Experts of a small language model: 9 layers.
Below are experts of layer 4 (counted from 0) of a mixture-of-experts language model. Rows are named router (the router's row for the expert), gate (a neuron's input weights, with its number), up (a neuron's input weights, with its number) and show model dimensions 0-159. Each number is 128 + 32 x the weight over its row's rms, rounded and kept within 0 to 255. Numbers have three digits each.
After each expert's rows: "gets" lists some tokens that make up at least twice as much of what it gets as of all text. This comes from a sample of Wikipedia text that the model never trained on. Tokens count by the router's weight.

# expert 17
router:139099096094132198118118121114102139076050125088151178114137118108172175187145127111100089131147148174154117131150147097075166134142123169141170077125126134120125146101171178161093136146150090123162154151133047089095169103166112156084111158157135148069102112179099171133133117096107137151097079120117130174146133114068099117151191096141052111122141152077132161166180154181163164100119086119135183190111169109098166161098151146146096104144199096152134145087148103143151145067132121
gate0:141108152126144139131041144145090103116087110075156181149146143151125174106092116143077034131144139111116136104141120124185144155123110118067167108070091154139123105080102095106147166128180123122120130167114137127141148159158124185067114166128109120130104150154124162146174115064129135034055122141111165087091139122187167155195192119100137092124128083132114127116081121118125085088128169070146092126159121132100132104168064135149147149118106159109045095156108167078112119145122147
up0:114149099126125078149193096087172140153203173152096103110113120110145061131147144128179224102132094135144133116113169116067118092136142151154098150172171096083143189165136128174103083145062140126126109106156101139112114104097160070218138132138151126136154092081121111119105154159106111174173135119137096142174127141059113080087040147144110136112144185112130142168159131142117186164125109170096160139122137120154115143079175092120112098126142122157209133127148086158147129121136091
gate1:108191108121140184105167127119130154114163151105088182127136144100136128133086167098121149182126152124142149112205143040081141150119111116158142158105152099126154156115093159117192089145072095088112096124082131076082197147108157100128152151127115117149130112081131125112127147137111100120016102056091130125109185138132122128131172099099118174140139202144129110062181148140157118127141128152142175142148064179120129134105103140084082074060134075181135106120114107138140128170113108
up1:126192094138137197115122153120126128083131156096075171100133186114144117160090162100111172189150139109129159067209120085076131171141117100129139152129153101138149134158125184115166082154087103125132113180128125064092175171135139107128156149144138078140145139094151140123098126132066129176058100055121172114099169109139115138107156109070105153110149159156103127095166196116136114119182124171127150186120074134121123138072068151113086074082095053155115133139106103143130144142129131
gets: "ed", "ing", "u", "ated", "i", "ted"

# expert 175
router:153134119142173086096143073159090163119083097154154143166138181110137184197154093168148149196173098141160104185124173163129118129078106085130105098097143069084104146111121091136151123145164095166155177196110125139070173201102107182102143138120140130103167061132124206165155117138163146124118105159074156133150140120173146108132106129109100093144133135186121134090114173143112101159081171107159148142177073094139151084126128157146155144162126164076085160157131144161114158164087134
gate0:189118211111133117137177174178171135127117087104145101143149125125124172183188097093147061115143148121117097170124188114140080095086116142113097190170177067084096135102105157134184131058155138165143116120155135130090134113130127146110137137113109168118140142166127133151127062106081155154168106187144137127114087110106179144129200172158131143095076099171188118098205077152127099157151108123114109132100110107180096115093098122128183112137132138132117114201106166136147116187117127
up0:087038121108122095143139093126135153121110090208167131127075140128126164154142113137134188135076163126075130212121139168183137100102128104175123112118109131135142097142119106167101116163179164178183147151157155177098107136111147126149128165086162078174162090158163130120040142154105141109166122141154053127113128121171141095140135096113094138109100116134166124109139164195066100137098148064135116107105130096133102139187095104116132116117067160085071151121103104114119093078117195
gate1:121192118165107132140129191178153136121114165136158088088112103129139157120050112114126138144138107108147096146129089114138138100044138133123120096127123128098137112075160158124125143199091116113228205166146076090179175158124145119120123160125127141110144129052116152145137070141116061120055099163141170168085116113152117098163161125133142189096148071169136171137174139137139149119086153098113158118102113122134122121154100119156118111144157152109088108151038103075155163090183097
up1:130165117130078086144155176145138092116211171121123124082132097109115152096052078103106139124099111103120085113049128092131145127071125146153117087158080121064139118140200180088117082164081136103226165151090146190157151148176108143154132150144168135116184140154130155147111101105118101175106096128099098127052099103159123099165156136151163180168127125150154185105152162162078126129105123123110108141193125138093109121140100156181093102139153162105121147130078113144142136109163097
gets: "ing", "s", "ed", "ning", "n", "d"

# expert 25
router:127156134118092169139158143130161114037146098165145129163156182120099191141148145133158125180100071116138078120143170168151126156108078113143095142096124124154110148104114125112112135208137094145123160154175124134167177129124101119112069134139108143128178106094087183088183095135143172103107116140109122112156087073148131115171135167136136121169135090144133160042178193087131141074081132119109103188119072090081138150132077122156123168126184069161122125164154143127176198163128158
gate0:185139116125126167059146107118125151099128112158191156122199176103135143151131116103196122156167093053156184095143136142073161141105136128142104166132143140071137121082161118086123133151117144125133085114108115185188160077116164106068054118126144075131112099151102157109094167083165114135132137070145142100185106049149114088158157135157068142124105099065151126069149122121090162060132093105168142116145110105140133159123114105082090160092066125129094121115155139123157128108082107
up0:088208145158137100163176147118086117104113171150123094129174135161162079051109149131102121092092152163107151201143119141157090190143163146097102056162163055138176119148099091101141090106152134110103167115147147154095111180152083160208195146150079128142161129104124128123145108076110150132106103152093167168076121174128138127116108161163130104129129117154161104183065142151164125153153114136124128174132134148125130098088151120131131109153187116203116096096110083054155160124126135
gate1:159128134108164117091140116105109115110117124122143077110174150134139127159113124157157161166154153159157178146142182138155115117143166066164024112069125179109079159126129108095190132145137147118144112101103150207178129099122112136137100106103176114135108150096114165086115178091188129133121111102134104125082157129084108081111115121136116055131133140153086130148110125182164067143124128089138127151114066144153188074127084220165072135082145094130059152094099097105114129133107064
up1:162159075080093099115093183140166138140101118093071080128121175131106161180183112180153108112153152165154094141082139131180101117110131165151065164080078157148138170135117070161124161106119089129090101137174180134151139154152173131122145149098125133167126144095145171101147121121134150088133108149103107062121086114120097178077107125092149100138064188050168088106109093072081116117101171106079163149089141140135126080174104183095140151119148134100100130127147083159093186151152147
gets: " of", " in", " to", " by", " for", " on"

# expert 171
router:120089115113166117068051105097160168158164158133134134150140180144084095122134083180128179099133094117090120141097192096112077156162118109082082095156182142145128115153126173095099128142115150173109110167109115100058088090161109117109187105139128124149117127127174135149173156121140071175146149131088167092081118090160128087152118107154132074137167143101108129156159106093135139148113045101122173103080104138155075142186143149119179195090046107084161104121132150149127113159137090
gate0:161117161123107048106105148140130139138157070144142156142032181143140130136125068130114178141137088138159082086188179082130094073139115201116118138058131100068159092079148153145065096132092133100109087149137129148171116123057140127123139194059098067155083103118126139111119153108201171136156181133132106128127117110183111105109180114107100175120101142135088103150088120166140182125092130136120103115139172154109083144119075165100141148122170146116090103120163137114118118131140139
up0:090146087098139168122147122110142132132119171131146100114202136104126149107103169121139073148120172156114171173096099152124116166120140093164112067180114186191126150180095117095202136105177145141112198054106125107063111111181145123100116038194167172102193150098130099134150140152077077129133065178113143131133120138053131168152058165143120088133146120122127145128152147111125089117140112130092093115125110138155136090129170107134121117159097060127182137166111115110106149125111102
gate1:101123140114112159111147134083053148105139138158146112164125109146088175132127105144116162148113100110142073103118148087114062156097114075104103160128104152138156073166167141142143172108213117154151170127131116143042076119135161135154100150079136131062100106140076117160085141098104100160126106109128120168124084084070157102095152131118105133131083145130147135082061144099150117254116117113068197128121098101095082129120167089145161087159111132105122110114089087109099180156137142
up1:109120134108120152109149157102049154108157137168125120155117127134080183131097104152116166149111107093144083105136124092100065155102109083102121158127111137150169077133168148153143153097200124176149180145109131151045088103135157130159097149090142135099079115131074117155079123094083132151135128097111112168122102087077158108102157129113126146141069141121144130070047162116156134246125103119061182127110103104098091131102171095132193099167119156102116121133111068111095180152127152
gets: " 3", " 1", " 4", " 6", " 5", " |"

# expert 147
router:127077070147122145139121059080180166138149119116165109140136173140149080131114159087140139154080173095120148061086159109116103085154105075128123171178106103095082161116097144117116067193097145127120062137133177131137154119099086111156131102168140100094110121149171200125134195119151116133132088064047140090133130104161158097133116137108141143150155163094152176130148065121102089108081117120167111168138176153148072121091109161128174138198122150110065149115111178127142146161108122
gate0:086097183147101118170153111122133129097076089103157109166161129162181139141111181086149114147099126114127088143077123125171064079097142135202151116144158153135182129117077158160066149083137116081124123151151129129093137150165143140160178104110129152118180145124106080159128109078112108122123103104107112124106162130102144070104160094193107147175142161108149064100056088119109141166079098192143105097171056101126153057129130105164137100105105184064140139103180120150123116161126079
up0:137148167114173103120111145092133141117169173173072151177148113126080126116099119142134148153117181168176115109164188156047105209153132170104133114110150035141126115108124130124141152190129130125128098138135133133087049125043116136126178203141163121162114161092109153094197148174126148175138130127157081162150121136141092173175120183107127122136123055151126136136206121109163123107116114132069108181148165162164123123112075124098139172116156075137141100147112151114135122151128107
gate1:099157134169151121180135106102095147125176077135148186086165113164121156066146115182194106172091160123125114140124131187148119066160087107165153100144118139115139129076115135129192132089160107114143125136116114139152149141111139107116147134080165144100084119147143116153146190146098114087117158107130143085182209160160135158198103111078135141091108103155161165062071082164127184152094157165131114072138169139110193109090120123170166148142082105127141135125103208108102145135155063
up1:055100071123035083098079109159092120123116114132142096164148121140158077143065130125084113149191163180120124147148156051105133160150179120125116175119162105114183173100138169189142133143132120118098128104126145142084076102108138132121118104181114109108150129160172131119127065105148103105116158134123075156119106193130184169056129089156085155148144109104144090184174073111141105073110153129138053161103141159181108147187133128130121100107167138160127120115113175139089145120121155
gets: "1", "4", "2", "5", "3", "6"

# expert 19
router:129139139151102169165111166123115079139176086157178111119152147117079140139133098146143135161092163178121060141170111154109136132156093146179116124147110124142090149163140132127087148126104112108104172156147099180177149113138070161119106169115089166137149194110082165106120091137183173134152147137093119128155120123182149112138159144114167160105127131173158166041129222083127186113117099072119093146156131072109103175082078147044097149079088075158132117156132154161076151151098128
gate0:120163143105137151150107199103190111206166118149117163108165123131150117103176122154133150146163080083127115220091087150124157115138088121124088189135173099104101123146146141129139164107086121120109140187125143134173069120105063101133127122122108153129084150154102123163122074145144226089115127084125097126141101140100116168201179133196116139108126075105091119070101102123113158129136142115160103235109088120186137105116138149130184136127181135091129138135132142065126151114124115
up0:157139093113129105092126170098135127161159112104095154106137087118120131157110085131124128191134103123133111210100098077141165171135148116166079115110106129160165156154155081102075148094103161117102103136164166159114073102123160074171114121124125108131108084111099102144083117162161218161118130149096112119132113106086045079177148099072154159099091125089091099126159043127130117109136164158115056157163148124104128113144165144147188112122151115112191102183193080188146130122115085
gate1:122134168117183113167084123131116061116097121073149138101196157116083223108127182150195153078148144081118144106135120125150139128136103119159134086128096113134126186103105142157098076110201146092146132111136099126122106162115113158074101124162076079132090111147128110153110121131145167105103129139142106153081128188152106178156164188141128133066133190147142143132150117165082190163157097157182144120180179101073103120138139091081087103106145087149136095111153077145146068137078139
up1:108126091143109129072150139140142151173134170167138125130099120115149034089132073084058102103143129157112098144079139110125126148146080159075103118144213142096129118111145158152136185172033108181119156181099172166117188144156082146145174184132147104099163121105138158105159153145093111096129131114129177106161106079091165106089113093097118139104112115087125117154144128106153058042099107143126101138118121178149117119131121175171213133140158140120126152143119181079127144150129112
gets: " for", " with", " to", " on", " of", " by"

# expert 22
router:117093109117142100145086115157112157071090096138139088120130107114175180112107064111100137180161118109111101154083120102103119123166054133160097161067108086068123112068143084139158128181100114153137159159156122116106192055082083119176122179105099119088179103120118155163188139139119178136105166165124128113150153178075175138182157133148089143094104118151097156148173136188120191174070135136103162101114108126118136175093148082165146138169165134163075117138130154176157137134141122
gate1:142101103182130137131116142084106172132153138135100173084140135118161143130123067150137150184130097158113139081088121138129078151090115073142102151136119087137130126162146093134130081165136132125126134162142144120080137134118202143134200096124147142207176141094143133160183232142196136108141175161147128142086132106144135116130103134131106134096141102155142117101112124187115145107120167130100114139093147184102180187096129162113120126179092138035081115166065153191082200119176093
up1:133098110190138134118125166080120120130109164116129167096107154159125180162128061186085114156087095161127137080081126159116122154066146102126119165144118103166119137155144116157131110117114129112132166229125153128120170113136185114147136110118149166139157147119145172174192190125149187096177167135083093146073148173122090127148149142110110166078153106088124156084121110156154191068108142167079125173087154117090117184108102184129171111162110156077123153159133158209120144157176141
gate2:070130186101142138152148134112116124064143121117118130116145137102187089050124117112167123144156125093122117087117114126077165121127180076182201138087101143113121189119099134115149116144151157127154090153090104151125152112112106104107104181172126073098115169128114142122132187080105128134106051171153115118118150130071125144126145110194132154151063102151122199207126125076141113104141070132156143154078125151104128154091092156173129086154129137138087167109057160145116074125129040
up2:122088181155106154130076195097110161079083137095074159120131160156177111117173149102143138127127111132108068088121121057138148128121183074153169172072063107085145142158111105097149088141106127114152134144122082143151178099117158140089155135125129136109077148137144142124122166143093115099071139119100100115112159082048108123104155154154101157137078102136158135169108157077136110092071081096045086105101164144100139127127118143160112083180132189108125128079109134135046130183100103
gets: "ing", "ed", "ated", "ence", "ate", "ation"

# expert 33
router:140103142178189099162122092096179119055162137109150140168135144150118136145126074116162140133126140098130138080076135173101121086100123138103111157178125107137185147074065153071074103141114088148136082140083103140147090185075131131120092123064150160132135127191098133061104175082128145168141091125089160161097128146136185109166142128111181115122173130103171179083153067126156180157134125122178177127096146081147133100089074100122125144167115091086056134134071139128123122132120111
gate1:114167171088142079131144156128123152089175094159085095110166148081100114128174089115158096106136093114154106088097192143211123123098148143154117118137106144131152100161179089158140156111101139109115074122076125098179130161148170155091076167140204099131139165115119130094086106132158079095117065138094149138127133117166177171134145113185176186116122100153150135144086125110108206135152139156185140072143140123138166077101145080118141096153138150120046122118164163109103138041135139
up1:142167146117158074168131165123116148105173136132113085104135129064094133155156084111173115129183119109146095099113128164228121137116136132149123127122082144108162103150198120114159124147084131118122085119089096075176112153159172165086094150116178109121174138116173125100057094123171079101106085126097137140115092099174161161132089128171190207146153098164132154141072127128126173122173169156156147082135151120091139103112152073121111103147172142127049130118139162113133142032119149
gate2:109095132099145108131092125117118100110123107128121152104137100196124147174141127195147127106180136138152151129074140086098110123144198148171070132060068211136099107139144139117115096170108120144116183166111112121134142164116143138073132131118140114084108120147071106152149128121104099088116134056185128133135097142123145189157184063144153107111135109075196145095138075110126142167072134126161146150087102042111113138085112133108109149092174061103065138100122093158083132096193098
up2:142089169082170164139109065108094110117103141148097128109187169151134122115163102151120107179164127091149109109114108150118077142136173135149119151090113140143115131201101117113112133144144126108159082145129125147152119126138211131054149127150239195163062127121091150145125148177176132086161153086143095085126126218160117151156150082158130128173150144123188134083116141135078108159080147110038143145144136131093125156122119083124139138106112108106108060128144096155082100131184107
gets: " 19", " 18", "20", " 2", " 17", " 3"